config.yaml
n_experts: 128
moe_layers: [0, 1, 2, 3, 4, 5, 6, 7, 8, 9, 10, 11]
routed_scale: 1.0
router_cosine_scale: 20.0
tie_embeddings: false
beta1: 0.95
Below are experts of layer 4 (counted from 0) of a mixture-of-experts language model. Rows are named router (the router's row for the expert), down (a neuron's output weights, with its number) and show model dimensions 96-143. Each number is 128 + 24 x the weight over its row's rms, rounded and kept within 0 to 255.
After each expert's rows: a language model's description of what the expert responds to. This comes from a sample of Wikipedia text that the model never trained on.

# expert 1
router [107  93  85 119 104 205 106 113 150 103 169 128 183 135 127 111 106 105 145 136 117  84 121 127 157 171 129 113 127 126 157 131  98 163 103 152 108 137 165 112 119 106 145 138 126 106 117 195]
down4 [139 127 114 144  95 145 109 164  71 109 117 103 123 138 121 134 112 147 142 105 118 162 120 135 151 107 145 105  97 198 132 110 102 118 173 137 150  98 139 105 150 110 146 132 138 140 145 142]
down5 [118 116 121 163 108 135 161 120 118 174 115 127 175 129 116  99 146  92 172 115 136 121 137 132 109 142 136 157 106 151 108 150  98  93  80 123 119 169 110 144 127 124 111 155 116 179 171 142]
down6 [122 123 171 101 149 124 105 113 162 154 148 103 133 126 123 124  80  82 165 137 110 141 141  87 130 163 148 138 128 131 116 137 159 135 155 117  96 206  92 110 102 126 131 161 116 134 132 138]
down7 [180 115 122 110 136 120 158 137  89 137 124 109 132 114 111  91 148 157 121 185 135 131 105  98 149  59 130 110 139 154 104 129  80 156 118 153 125 148 164  80 117 136 106 110 141 110 127 158]
down8 [119 119 118 159 135 178 138 118  75 108 117 122 124 144 155  96 146 172 109 170 153 127 139 140 130  20 115 122 145 181  84 120  79 132 121 130 154 101 148 135 107 114 139 133 132 116 142 114]
Description: Mid-word name syllables. Vowel-led word-piece syllables right after a capital initial in names and song titles, such as Bl-ower, Cl-ock, Kn-ock, Sh-ish.

# expert 28
router [137  92 134 133 105  93 151 110 121 106  77 162 150 136 134 138 126 153 140 134  97 166 124 130  99 165 154  72 112 150 120 156 135 121  86 187 101 142 121 134 141 114 103 141 127 109  96 135]
down4 [129 135 167 141 113 129 129 107 136 103 147 137  87 104 121 129 155 156  94 145 110 118 106 109 159 129 151 143 157 103 119 122  96 163 114 130 131 177 103 128 130 144 194 120 126 100 106 127]
down5 [142 132 132 103 157 128 158 148 127 140  99 140 110 138 134 118 114 142 153 118 204 139 148 109 107 147 120 161 121 124  98 131 117 141 125 153 156 140  93 135 110  89  95 111 146 102 120 110]
down6 [112 109 152 102 114 111 127 117 127 152 139 111 153 158 150 141 105 131 136 124 148 119 143 113 162 132 153 178 124 135 140 153 173 146 137 111 127 139  94 163 151 139 117 188 124 155 111 127]
down7 [116  98 113 118 137 130 102 147  77 127 152 109 168 156 114 137 106 174  97 164 104 157 148 143 166 135 146 117 182 127 141 124 108 143 113 101 121 153 164 116  95 133 153 103 107 122 123 118]
down8 [126 146 148 132 126 130 114 111 147 147 162 106  89  96 130 149 160 151 148 154 109 137 136 151 113  75  96 158 113 156 165 153 110 137 150 126  92 138  91 161 186 135 168 143 111 114 117  82]
Description: Infinitive and preposition to. The word to after verbs like came, continued, returned, moved, or in ranges, plus modals would, could, will, and more.

# expert 22
router [ 97 126 139 123 134 108 144  63 139 175 143 122 165 123 114 109 131 160 103 138 130 108 128 107 138 157  96  66 119 136 129 123 119  93 124 146 161 134 139 127 140  95 140 119 126 125  95 147]
down0 [129 117  68 130 137 166 130 108 138 133 107 120 114 123 156 123 136  95  85 108 144 151  98 154 111 140 113 155 126 149 106 128 119 132 105 128 173 159 197 149 127 160  72 121 128 110 165 132]
down1 [134 104 106 119 139 155  93 124 146  79 126 117 123 135  93 123 129 112 122 120 129 162  70 100 129 126  88 114 110 125 107 126 151 119 162  98 114 144 163 120  93  81 118 115 126 150  84 140]
down2 [104 139 113  77  91 126 123 122 146 138  88 119 101 140 158  87 146 119 149 144 129 134  88 135 101 115 175 137 137 154 118 170 165 105 128 163 123 151 112 130 117 108 107 118 122 138 120 133]
down3 [141 132 121  98 111 103 123 118 158 112 129 137 115 136 121 133 124  76 139 117 132  73 133 115 107 112 116 139 149 138 100 120 132 122 120 109 108 136 128 118 158 120 111 116 159 144 127 144]
down4 [ 94 141 122 110 106 109 123 147 113  86 118 113 158 157 148 157 127 113  99 161 113 149 111 164 143 119  97  70 125 120 137  95 154 138 129 141 167 195 162 140 108 131 111 120  88 138  81 133]
Description: Table cell spaces. The space opening a numeric cell in sports and election tables, such as goals-against after a pipe, plus stray hyphens and symbols.

# expert 8
router [112 164 111 118 127 155 115 199 119 147 149  88 121 130 137 136 136 101 144 149 108 118 143 158  97  83 124 104 116 115 128 103 134 107 120 112 172 126 136 106 138 160  86 124  90 126 146 168]
down0 [137 100 144 133 131 123 150 122 113 169 117 122 132 142 132 108 150 129  97 109 117 145 127 130  95 141 114 105 149 148 103 102 145 135 164 173  85  97 126 119 167 124 139 119 137 148 140  83]
down1 [162  84 128 164 103 117  98 121 101 111 145 117 132 134 135 137  94 165 124 135 127 137 140 101 128 144 127 159  91 124 143  87 129 140 120 102 109 108 118 142 143 169 122  79 121 114 165 118]
down2 [111 124 123 120 126 115 118 150 101 139 126 133 110 140 174 129 139 121 139 145 141 136 167 137 136 148 119 121 174 156 121 129 136 119 171 115 100 151 180 154 151 135 137 162 140 147 151 115]
down3 [107  89  99 148 100 112 110 135 151 103 156 195 123 115  93 181 131 124 135 130 114 160 152 167 109 126 111  87 143 169  97 113 150 168 135  85 151 175 146 126 100 103 134  92 134 110 112  87]
down4 [ 98 171 135 104 129 157 147 149 145 109  95 117 141 122 115  98 102 114 104 105  90  95 154 149 132  96 190 139 168 125 129  73 101 117 119 133 118 155 162 112 117 129 139 160 118  76 139 105]
Description: Capital word-initial letters. Single capital letters starting names, initials, formulas or hyphenated compounds, often after a parenthesis, quote or hyphen: W.H.S, Al_{2}O, Non-CM.

# expert 36
router [121 122 159 130  92  99  85  88 129 167 113 129 126 119 124 133 121 146 178 130 119 132 135 175 170 194 113 138 122 121 163  72 149 136 185 137 153 127 114 166 140  98 140 129 132 118 109 111]
down4 [114 102 169 137 127  93 119 121 111 146 119  96 149 155 112 136 137 106 155 136  89 157 154 196 149 118  97 155 140 136 156 130 101 125 158  83 116 118 114 161 201 140 152 162 116 104 114 110]
down5 [113 149 118 126 163 112 137 147 131 123 136  90 158 118  84 130 101 148 166 142 141 118 123 140 123 155 141 117 128 141 127 133 117 120  89 119 143 135 155 127 122  97 107 164 151 149 103  64]
down6 [146  81 174 129 159 111 163 130 109 110 114 109 101 124 138 103  95 117 100  80 161 167 105 185 116  95 116 165 135  94 120 168 112 103 136 106 141 103 106 129 138 138 111 102 152 126 125 111]
down7 [133 103 109 113 152 137 132  94 126 134 110 115 135 123  88 106 127  86 152 141  73 120 139 105 151 133 153 175 107  78 139 125  90 118 162 110 117 129 112 132 149 111 135 179 161 139 156 196]
down8 [175 125 186 138 133 143 127 125 140 130 120 157 147 110 150 170 102 126 160 143 163 111  48 121  99  78 123 140 112 128 141 114 136  97 111 146 149 128 133 122 101 159 138 133 151 172 131 109]
Description: Mid-row table separators. Pipes and semicolons between numeric or coded cells within a table row, such as scores, race results, percentages.

# expert 42
router [135 115 146 131 125 120 112 155 119 175  96 114 112 132 137 162 142 159 173 154 144 133 140 109 159 155 147 131 114 123  50 153 147 148 128 137  91 115 108 144 145 137 121 127 129 132 137  61]
down4 [132 174 131 100 167  93 153 142  74 136 143 147 109 110  96 141 131 144 111 108 118 166  91 129 121 113  77 109 102 131 100 121  94 144 135 146 151 147 133 121 148 112 192 103 153 126  89 117]
down5 [124 117 160 116 143 118 134 121 131 104 133 124 120 127 140 183 128  92 142 105 151 129 170 171 108 122 121  99  99 131  74 110 104 134 170 146 174 130 103 176 128 122  90 108 136 128 143 113]
down6 [139 148 141 121 121 132 103 111 179 125 133 119 139 167 125 101 117 145 126 179 128 129  78 127 137 126 151 134 138 129 113 131 139 114 156 163 138 145 133 117 124 107 107 124 118  94 123 111]
down7 [123 191 142 115 122 153 109 137  98 100 111  74 127 118 147 141 110 138 162 144  82 159 154 111  99 123 152 187 165 109 122 133 111 136 132 112  96 128 132  92 146  92 140 106  82 157 162 183]
down8 [154 141  94 156 134 156  96  95 107 126 153 118 142 132  86 155  79 142 163 109 146  71 129 126 161 153  95 100 145 157 114 157 151 113 164 110 181 142 125 157 133 119 122  72 142 103 138 127]
Description: Auxiliary and copular verbs. Verbs like was, is, were, had, has right after a sentence subject in prose, such as "objective was".

# expert 49
router [119 160 159 115  91 160 112 118 164 124  94 139 120 106 127 121 126 124 143 142  93  97 137 120 177 130 138 123 158  88 127 125 112 110 126  90 105 142 112  46 125 114 143 114 147 135 147  92]
down0 [136 130 106 167 108 173 136 157 138 152 137  90 114 148 118  91 147 155 114 100 140 117 104 145  90 108 183 126  95 129 151 117 151 131 134 155  96 103 160 111 170  96 162 135 109 136 139 154]
down1 [119 130 154 118  82 132 138 140 110 112 112 140 126 160 101 116 143 133 128 190 177 116 158 140 151 138 125 144 158 192 121 117 146 110 154 102 183 121 157 137 134  86 151  90 119 124 124 168]
down2 [ 89 123 144 154 150 136 182  96 116 100 143 160 142 132 143 136 124 134 128 125 127 148 164  94 100  89 129 140 141 119 129  91 140 109 131 148  82 126 103 149  86 124 113 185  98 152 153 134]
down3 [114 107 148  65 167 147 154 117 178 135 142 104 118 110  86  75 101 150 107 154 115 121 120 135 142 118 123 135 128 109 149 137 179 108 133 157 169 160 107 147 106 110 140 136 145 138 102 128]
down4 [140 102 171 162  96 129 114  94  94 178 147 141 153 108 123 142 101 119  57 162 123 106 128 135 149 108 124 159 119 118 134 118 110 189  84 141 134 136 120 113 164 156 108 130 121 130 111 139]
Description: As and including. Words introducing roles, comparisons or examples, mostly as after a comma or such/known/served, plus including, like, both, became.

# expert 17
router [122 173 102 136 104 109 133 120 134 155 168 156 134 123 103 124 133 122 102 106 121 146 170 112 111 129 114 106 113 228 119 115 126  68 163 120 128 133 126 130 134 130 131 131 133  98 132 165]
down0 [172 112 144 150 116  95 125 152 140 151 195 111  97 120 114 145 145 159 145 123 159 153  95  81 102 142 130 118 155 135 130 150 155 166 164 112  74 129 156 133 125 144 123  95 173 157 106 141]
down1 [131 140  97 153 128 142 150 131 140  72 117 123 102 139 109 176 111 154  96 128 114 145  51  92  92 130 150 139  99  85 128 162 163 158 121 167 126 132 135 150 135 148  82 149 124  83  99 146]
down2 [134 158 143 108 136 121 134 146 153  86 106  87 135 133 148 130 151 107 136 108 134 126 120 118  87 176 179 137 160 137 166 141 141 135 148 135 102 101 118 125  86 119 115 149 118 117 121 125]
down3 [169 174 174  88 141 115  95 156  97 112 152 125 150  86 137 114 101 142 157 127 156  93 133 108  92 113 126 124  92 106 142 151 101  99 122 147 112 141 144  96  96  81 135  74 136 174 125 112]
down4 [105 119 132  86 134  98 134 115 110 152 149 144  99 140 152  83 149 119  88  93 103 146 179 150 131  90 149  85 103 114 130 105 139  80 148 158 162 118  98 117 108 152 131 118 120 113 145 148]
Description: Dashes in ranges. En dashes between years, dates, scores and seasons, as in 1917–1992 and 3–6, plus quote marks and dollar signs.

# expert 34
router [134 100 103 122 123 131  80  83  95 112  93 130 153 144 139  93 127 143 178 152 108 135 111 134 125 146  94 119  91 109 102 134 145 133 150 139  97 149 126 150 124 114 153 146 106 129 156 120]
down0 [100 123 124 118 184 107 111 150 127 114 114 132 146  84 112  92 152  89  98 139 159  96 123  93 150 111 123  98 148 123  98  81 133 125 134 187 106 127 107 133  93 116 105 125  98  85  97 162]
down1 [148 156 120 101 118 142 120 120 137 131 130 141 118  99 120 110  94 116 136 102 122 139  71 122 121 108 165 146 130 167 107 144 139 140 146 120 131 118 139 137 122 115 101 132  85  75 127 139]
down2 [110 127 112  96 133 123 135 131 136 116 144 105 159 119 116 116 153  97 162 156 109 137 124 144  90 116 125  87 146  93  95 149 150 134 126 112 130 144 166 135 151 132 150 133 163 123 119 144]
down3 [132 122 116 100 155 164 113 149 118 123 156 114 110 141 139  86 121 148  80 138  99 151 149  89 120 157 121 116 170 104 125 138 119  94 149  99 116 159  75 135 127  93 146 141 164 144 145 116]
down4 [118 129 141 140 145 136 114 132 136 115 138 123 145  99 164 128 136 178 124 143 158  93  70 113 109  96 110 111 144 117 107 121 122 116 135 136 147 141 151 139 161 117 117 114 125  99 161 145]
Description: Ordinal suffixes. Ordinal endings th, rd, nd, st after digits (13th century, 7th place) and ordinal words like First, third, second.

# expert 55
router [116 123 158 136  91 144 125  95 119 175 137 109 141 132 124 117 120 133 139 138 138 105 189 135 136 119 143 100 142 165  80 140 125  97 128 104 129 141 128 184 121 112 108 129 134 119 146 105]
down0 [ 85  91 105 147  91 150 142 136 127 122 106 129  94 134 153  88 106 131 135 124 122 133 122 115  86 102 189  95  81 121 150 145  90 155 103 161  98 125 112  87 109 114 144  99 107 114 121 137]
down1 [116 120 138  79 102 111 166 131 122 142 126 157 141  95 163 123 106 162 153  94  87 178 139 180  99 134 101 157 142 138 123 130 148 141 154 125 102 133 136 147  91 132 143 138 112 102 169  87]
down2 [148 124 164 132 104 109 165 123  96  94 120 150 125  99  98 123 145 129 125 147 126 106 158 147 143 116 122 184  76 128 122 135 104 122 112  87 144 149 140 158 126 163 127 134 146 154 143 109]
down3 [154 103 116 107 151 140  97 113 166 138 131 106 125 131 192 103 148 147 119 106 148 109 130 160 128 122  85 121 108 122 118 109 142 160 127 117 106 173 177 136 124 160  91 105 182 156 147  92]
down4 [136 128 155 151 152  89 146  97 145 130 127 124 170 157 123 128 147 157 118 167 102 127 110  96 162 119 171 116 174  89 123 120 135 155 139 128 168 120 168  90 126  93 148 105  96 104 146 181]
Description: Month names. Month names in dates, usually after on, in or a day number, as in on April 12, 15 April, May 22.

# expert 26
router [120 150 171 131 122 112  96 138 129 140  86 123 121 133 128 122 137  85 127 136 109 167 117 110 127 177 138 152 126 138  89 105 122 162 206 115 117 129  81 107 147  69 133 129 108 138  93  80]
down0 [115  96 141 109 162 132 100 128 159 122 132 102 105 147 120 107 133 110 133  95 107 138 150 140 142  83 135 125 157 137  98  78 116 149 158  68 126 119 148 131  81 153 124 101  77  90 147 142]
down1 [154 105 140  88  95 146 111 147 114  89 148 135 124 112 146  87 146 138 112 126 111 111 161 130  60 119 141 119  71 101 141 113 138 134 153 146 123 129 152 133 173 138 114 159 102 148 112 119]
down2 [100 119 190  98 181 130 147 156 110  94 103 136  98 115 141  90 165 132 120 143  98 118 110 108 112 118 139  99 116 111 132 144 153 116 157 126 121 127 104 103 101 124 175 157 110 133 117  93]
down3 [133 126  53  96 117 131 109 114 153 118 119 124 146  90 110  99 130 106 139 133 148 144 146 111 130 166 130 132 139 136 134 122 176 156 114 140 138 146 118 157 115 122  79 115 141 106  92  99]
down4 [131 144 104 112 113 110 110 143 150 128 123 132 133 103 143 134 173 114 130 159  97 131 125 109 147 107 113 182 117 150 120 120 160 135 137 142 139 134 144 130 148 181 146 186 103 100 144 129]
Description: Opening parentheses. Opening parentheses and brackets after a name or term, starting abbreviations, dates, glosses or captions: (E3), (2007), (pictured.

# expert 56
router [147 140 158 121 134 169 137 128  95 125 118 113 128 144 147 144 126 132 151 142 125 112 100 127  91 102 121 132 120 147 113 146 122 136 149  92 131 138 131 146 141 133 124 136 130 148  81 109]
down0 [145 113 116 132 132 164 162 129  82 123 143 130 124 120 170 125 102 105 153 103 118 194 139 115  96 101 180 128 117 167  84  84 150 114 117 117 107 158 111  95 127 111 128  95 106 134  92 157]
down1 [133 146 119 110  82 134  73 122 165 108 120 141 124 155 125  80 126 174 140 141 150 176 183 172 135 100 124 129 109 159 137 136 154 135 138 115 102 159 136 133 134 112 121 179 116 103 110 169]
down2 [150 136 136 153 114 124 131 117 120 109 111 113 107 129 136  94 113 108 129  84 131 112 133 112 123 123 123  93 124 147 136 136  92 151 148 111 117 134 100 116  78 174 136 185 116  64 128 182]
down3 [116 126 112  99 109 130 127 176 101 103 170 174 124 147 173 120 117 151 114 146 118 133  96 110 155 130 118 175 121 133  81 110 125 121 132 141 126 143 143 147 145 160 118 122 147 111 116 125]
down4 [175 125 141 103 140 112 129 129 122 122 124 127 112 112 135 117 141 136 139  65  88  84 136 158 134 105  82  97 129 119 132 108 104 140 121 144 116 124 115 134 114 107 113 100 140 145 138  78]
Description: Demonstratives and word starts. Demonstratives this and these, plus first pieces of split words in prose: comb-ine, ass-ume, ab-ilities, gener-ations.

# expert 2
router [142 112 131 136 115 130 143 119 103 135 167 105 147 123 132 130 153 147 129 128 119  69  68 132 127 136 167 148 131 141  84 131 107  93 125 159 106 139 115 179 127 117 146 135 133 137 122  74]
down0 [143 137 136 128 141 139 132 113 133 146 158 177 127 113 191 140 103 104 117 120 145 117 133 137  88 116 186  99 145 124 141 147 139  99 150 114 103 114 127 176 122 175 130 121 119 142 141 180]
down1 [138 151  86 108 141 165 121 101 125 103 147 172 126 150 111 103 130 123 108 144  99 169 162  83  97 110 146 128 113 113 138 107 166 136 123 118 150 119 130 168 122 126 132 146 127 101 133 149]
down2 [149 137 113  80 140 138 123 157  94 147  97 135 119 136 111 141  98 137 160 130 164 120 147 149 128 127 147 116 118 139 154 121 163 149 132 123 144 129 117 159 104 119 171 109 156  76 109 162]
down3 [157 151 126 134 110 122 152 156  83 135 161 133 129 155  94 102 127 139 136  96 159 115  87 100 127 165 131 107 143 136 146  67 146 118  75 144 118 156 142  84 108 152 138 136 126 134 156 122]
down4 [126 113 170  96 125  72 134 128 124 125 109 116 153 108 128  98 119  71 151 127 127  96 101  88 119 137  92 117 151 141 109 158  78 125 132 129 128 130 102 145 137  79 192 136 126  90 149 111]
Description: Topic head nouns. Common nouns after the, a or his naming the main activity or institution, especially sports and media: game, club, film, series, election.

# expert 47
router [119  98  98 126  79 121 137  78 153 127 118 128 125 127 137 124 138 117 154 135 118 113 137 154 148 158 120 141 107 120 191 178 121 146 115 103 109 158 128 114 123  75 117 135 109 117 111 149]
down4 [ 92 111 148 131 156 122 102 137 127 121 126 127  98 121 145 120 130 113 124 154 165 144 114 135 145 142 137 155  76 151  80 154  95  67 112 154 127 144 101 128 136 131 144 128 110 127 153 170]
down5 [119 126 155 104 170 121 149 175 124 155 120 153 100 141 116 120 128 118 100 141 173 104 138 137  72 130 145 144 150 137 116 110 141 128 106 119 168  83 138 125 169 161 140 111 131 137 109 132]
down6 [160 112 155 143 144 106 131 100 123 146 123 141 109 139 118 139  94 125 149 108 128 142  93 127 156 143 127 110 105 124 148 130 146 157 158 119 116 151  99 119 167 114 104 132 128 112  88 123]
down7 [130 104 149 109 138 102 108 135 111 123 154 114 115 152 108 142 103  99 156 143  88 160 122 130 132 159 146 125 108 115 139 147 143  93  83 167 124 158 132  97 164 132 159  98 107 159 107 154]
down8 [102 130 137 120 106 128 155  85 115 107 153 152 153 106 141 146 112 121 105 160 148 100 129  85 107  79 132 140 135 137 104  97 146 124 117 111 143  93 148 118 120  87 124 164 122 136 162 126]
Description: Modals, to, word ends. Modal verbs (would, could, can), to in born to parents, periods in No., and closing pieces of names such as -ton, -ors.

# expert 13
router [130 141 126 112 111 164 148 135 141 134 105 132 144 154 120 125 122 122 132 143 144 168 141 129 131 140 114 135 131 124  84 117 122 165 122 143  58 144 140 156 133 138 141 128 145 124 166 106]
down0 [142 157 129 127 147 166  89 164 106 186 144 110 110 125 110 112 159 135 130 146 136 134 110  88 110  90 148 122 126 156  84 127 143 157  89 159 112  81  85 104 195 153 104 124 122 104 158 165]
down1 [ 95 128  94 124 125 120  91 125 134 149 122  98 113 164 122  75 103 120 114 100 126 183 127 161 115 122 143 149 103 151 137 161 129 123 186 118 147 142 156 209 137 144 112 112 105 107 131  96]
down2 [114 132 107  77  99 138 126 154 112 115 109 126 164 112 144 102 159  86 165 138 132 118 122 119  83 140 128 122 129 116 104 123 130 123 118 114 131 118 161 138 102  93 162 177 113 111 120 184]
down3 [162 121 162 134 125 120  99 134 111 117  90 156 124 140 117  96 116 137 107 127 103 148 103 113 130 175 130  86 107 108 164 112  99 109  85 113  99 121 105 151 136 110 125 158 133 165 142 127]
down4 [111 162 128 114 147  89  90 139 104  97 128 148 125 100 100 154 142 121 114 123 142 125 138  71 118 104 141 132 109 105 145 129 129 164 107 134 151 103  95 113 101 124 122 138 124 166  93  78]
Description: Ordinals and position adjectives. Adjectives after the, a or a possessive, mostly ordinals and order words, common in sports reports: first half, second, final, last, main, next.

# expert 39
router [118 109 106 116  90 133  72  98 148 124 142 133 125 120  94 105 119 136  98 144 141 129 164 141 152 108 136 127 147 123  96 110 122 124 161 142 143 141 128  87 129 147 104 126 112 109 157 192]
down0 [142 115 107 140  82 121  79 106 115 125 106 136  98 105 115 102 131 122 115  96 125 176 104  86 142 157 140 131 112  96 131 122 160 109 105 107  84 139 135 159 132 141 111 106 155  85 163 181]
down1 [143 140 130 123  99 169 126 134 155 116 154 124 103 122 146 143 115 146 132 122 116 102 118 122 105 155 141 108 135 144  78  95 133 117 175 116 129 127 141 124 119 167 146 136 164 154 131 130]
down2 [101 120 197 115 112 144 155 150 165  96 127 143  90 125 156 118 177 116 131 105  85  98 128  75 121  84 119 120 105 130 111 120 157 109 197 143  81 103 126 107 139 117 182 111 127 162 148 105]
down3 [118 105  79  90 121 118 122 109 174 119 124 104  98 104 118 111 155 138 127  89 130 140 140 108 139 154  91  89 172 110 119 121 143 145 122 153 151 146  91 155 106 140 104 117 134 132  92 109]
down4 [124 117 113 147 116 146 125 127 128  94 137 142 159 147 121 128 137 108 139 143  84 114 107 130 114 109  88 133 147 141 112 132 151  92 138  58 110 136  97  75 151 143 186 185 106 120 122  94]
Description: Parentheses in data. Opening parentheses in tables and infoboxes, especially unit conversions (mm (inches)), plus census words like living, density, and heading endings.

# expert 40
router [137 132 120 127 140 127 115 122 146 144 143 115 156 118 125 118 136 141 133 132 120 135 142 174 165 109 118 137 134 207 117 130 140 203 144 147 143 139 135 139 130 140 105 126 135 136 102 133]
down0 [103 125 104 170  93 151 112 113 130 119 122 119  64 107 168 160 133 111 128  76 105 143 129  92 125 157 109 143 110  99 136 126 155 156 132 151 150 118 173 113 124 132 110 132 140 102 129 122]
down1 [132 125 112 132 139 143 119 171 131 129 127 138 138 129 107  82 129 140  92 138 105 148  53 101 124 119 125 146  96 165 125 150 108  75 154 121 135 129 158 129 183 139 129 124 102 131 133 116]
down2 [128 151 127  98 115 125 158 129 120 138 140 110 139 133  99 155 134 148 191 137 124 124 142 166 201 131 171 131 140 139 111 116 137 142 124 117 139 127 105 126 160 117 140 118 122 132 138 157]
down3 [171 159 154  75 119 142 123 103 124 136 151 144 147 100 126 115 103 132 102 164 134 123  86 150 100 151  91 150 117 124  90 118 150 126 109 199 130 131 108 161 107 150  94 142 137 195  72 148]
down4 [128 118 159 119 116 141 118 114 149 122  91 106 130 126 153 123 161 125 120 142 134  96 111 142 138 130 124  87 166 137  79 111 114 105 107 168 138  79 130 130 149 155 177 111  71 120 169 151]
Description: Table pipes and United. Pipe separators inside wiki table headers and rows, and country words, chiefly United before States or Kingdom, also Spanish, Norway.

# expert 18
router [149 191 149 129 148 110 156 136 120 118 151 138 131 144 127 147 116 116 151 161 112 136 100 115 146 117 137 142 131 121 123 133 143 125 152 124 132 136 175 122 138 120 120 126 140 115  47 147]
down0 [146 117  97 121 151 168 143 151 168 147 104 109 120 121 164 142  77 115  69 105 149 126 120 113 157 131 119 126  95 170 165 113 106  96 163 105 137 119 138 114 139 140 112  99 132 126 133 151]
down1 [126 126 130 113 148 164  63 170 113 148 124 148 119 140 127 150 120 108 142 129 143 106 120 144  75 109 102 125 142 107 101 126 122 143 117  92 137 141  84 165 147 139 145 132  93 153 168 106]
down2 [131 164  92 160 134 142 127 164 146 113 128  94 145 113  87 141 154 111 144 100  96 112 139 152 167 154 130 151 122 134  98 122 131 149 102 120 114 148  82 116 118  97 174 115 130 104 118 174]
down3 [135 134 115 124 132 125 117 134 122 101 129  76 148 129 164 113 125 133 128 181  72 174  87 102 100  98 130  96 113 147 164 132 149 138 158 128 156 117 157 118  87 167  78 111 140 137 161 120]
down4 [ 62 106 159 122 133 106 113 169 161 115 130 133 151 108 141  94 113 100 105 147  98 144 128 153  95  82 163 129 138 110 128 111 121 164 124 144 124 128 105 121  97 142 144 111 139 115 157  94]
Description: Word-initial prefixes. First pieces of longer words in running prose, often Latin prefixes after the or and, such as reg-ret, dis-regarded, fort-unate.

# expert 0
router [122 145 146 100 124 137 138  95 117 139 170  87 143 127 132 118 120 123 120 137 106 141 118 154 155 146 115 127 160 131 155 121 144 157  91 167 162 128 162  89 126 149 177 132 131 132 156 203]
down4 [115 124 148 114 162 125 177  86 113  90 151 117 131 148 127 131 148 160 174 123 155 118 135 171 115 116 141 160 131 100 106 108 130 102 112 109 155 108 100 171 115 162 163 102 136 110 165 182]
down5 [170 127 124 152 146  86 136 148 119 163 109 101 159 122 158 135 149 116 134  91 113 171 120 107 149 137 124 142  95 154  74 123 156 124  75 105 126 127 149 164 121 177 127 135 154 133 106 109]
down6 [104 112 136 119 145 103 115 140 121 122 123 137 110 110 125 119 161 121 111 113 114 156 140 128 105 145 104 164 157 145 140 148 161  88 103 150 152 127 107 144 130 100 134 176 138 107 125 154]
down7 [132 137  70  93 156 109 119 109 122 138 160 120 116 154 144  85  92 142 126 187 129 159 119 121 152 116 147 132 165 147 155 121 159 121 138 124  80 102 141 120 130 105 105 170 105 123 135 167]
down8 [129 147 141 107 109 136 117 102 120 144  88 121 146 150  98 216 137 136 159 167 135 106 122  97  65 116 121 119 116 119 146  97 114 130 162 159  78  99 144 118 109 122  89 142 123 105 150 121]
Description: Mid-word letter fragments. Short letter pieces inside names and rare words, right after a capital start, such as Pr-iv-ilege, Sw-ind-on, seroton-in.

# expert 25
router [141 150 158 121 132 100 144 118 127 160 127 141 118 149 114 170 107 101 143 139 130 135 114 136 121 143 193 129 110 144  92 172 124 177 207 128 150 124 174 109 140 171 122 133 123 129 110 162]
down0 [129 130 118 173 126 100 137 124 117 145 104 118 116 141 144 161 102 139 135  92 141 142 161 147 108 124 130  83 129 113 146  97 146 115  79  92 104 117 128 159 114 105 161 132 136 143 151  80]
down1 [155 115 166 128  90 143 129 124 118 137 110 104  98 165 104 102 100 183  93 130 146 136 102 107 126 126 149 135  86 142 132 126 127  99 132 124 166 105 131 175 115 113 145 129 154 132 124 122]
down2 [140 161 103 115 137 101 118 126 149 118 127  98 138 132 113  99 162 139 117  71  95 131 143 134 118 143 167 159 118 114  95 139 127 134 148 101 105  99 118 113 120 136  87 159 123 111  98 137]
down3 [134 148 132 124 139 136 164 112 120 144 136  95 133 188 166 161 138 119 141 182  89 123 140 115 126 161  97 105 128 129 125 147 155  70 127 122 170  73 158 126  65 146 133 149 154 118 124 131]
down4 [133 136 133 115 170 124 149 129 150 105 179 148 139 129 137 118  89 142 109 167 117  92 104 104 127 118 104  87 132 118 137 134 145 107 147 131 144 142 114 137  87 102 149  80 115 166 163 144]
Description: Capitalized name openings. Opening capitalized word-pieces of proper names and terms, often surnames after a first name: Hol-zman, Mus-champ, Be-ghe, Laure-l.

# expert 35
router [103  94 107 115 133 108  85  80 124 133 101 133 119 105 125 112 139  85 137 128 142 161  89 156 115 129 111 129 155 186 172 150 134 190 132 113 140 137 133 153 130 174 131 123 134 132  84  94]
down0 [125 126 114 140 126 128 142 107  81 127 135  87  95 142 109 126 139 134 167  72 122 137 131 126  67 119 114 183 119 135 147 121 162 158 126 143 135 121 140 115  91 156 134 106 136 101 166 132]
down1 [130 141 115 117 152 145  70 129 105 146 146 152  67 115 124 118 127  72 132 132 129 119 119 148 138  97 130  91 107 158 132  64 120 144 133 102 125 105 141 108 121 150 108 176 149 130  94 143]
down2 [117 177 135 181  98 120 148 171 142 110 125 122 175 126 140 141 141 120 133 142 125 158 174  92 127 122 140 130 163 140 110 100 119 105  95 126 123 106  93 153 145 131 135  82 164 137 144 140]
down3 [142 137 107 127 148 146 165 157 126 147 136 142 123 145 114 164 156 121 130 104 147 154 129 129 111 101 148 148 141 115 141 113 162  97 143 108 124 156 112 159 134 125 119 184 126 123  81 124]
down4 [169 119 161 121  79 134  97 159  80 107 129 169 157 112 143 128 107 134 104  95 131 141 122  77 126  99 116 132 143  89 128 128  92 112 115 114 142 115  95 127 136 122 119 109 139 151 187 126]
Description: Table header separators. Pipe separators inside table rows, especially header cells like Player | GP | GS, plus semicolons and heading equals signs.

# expert 11
router [132 156  96 124 139 141 113 157 123 125  82 109 140 123 134 143 134 123 155 126 105 119 100 174 118 140 167  95 122 107  71 103 116 170 105 155 165 136 116 103 127 147 144 123 116 142  96 140]
down0 [132 154 146 133 119 143 134 136 134 119 123  96  94  93 137 121 178 149 104 103 155 151 109 112 141  91 137  90 111 113 127 151  99 171 117  91 142 122  80 167 150 137  77 113 128 113  91 122]
down1 [161 127 107 175 108  82 101  97 137 106 133 125 131 191 158  98 117 147 102 145 157 139  85 125  90 113 152 125 110 150 123 106 130 129 155  96 162 154 126 135  89 126 127 106 145 123 111  72]
down2 [188 120 134 108 146 142 136 124  84 179 111 112 137 171 148 109 142 124 184  96 150 122 145  97 160 137 100 112  99 145 128 131 148 137 102 147 138 135  88  63 106 130 168 127 136 135 123 127]
down3 [ 74 117 150  95 177 111 126 119 117 135 134 141 140 141 124  94 165 151 146 160 204 153  80 133 122 136 123 168 129 158 167 128 118 127 136 116 133  85 128 123 124 134 165 124 126 136 130 127]
down4 [121 134 145 147 136 100 134  78 140  97 132  87 106 175 139  78 119 113 142 130 150  79 119 104 150 124 136 113  79  90 134 141 165 146 104 134 146  73 163 160  99 165 138 115  82 123 123 122]
Description: Capital letter starts. Single capital letters or short capital pieces opening acronyms, names and units, such as S-N-R, Sh-usha, c-P, M-eyrick.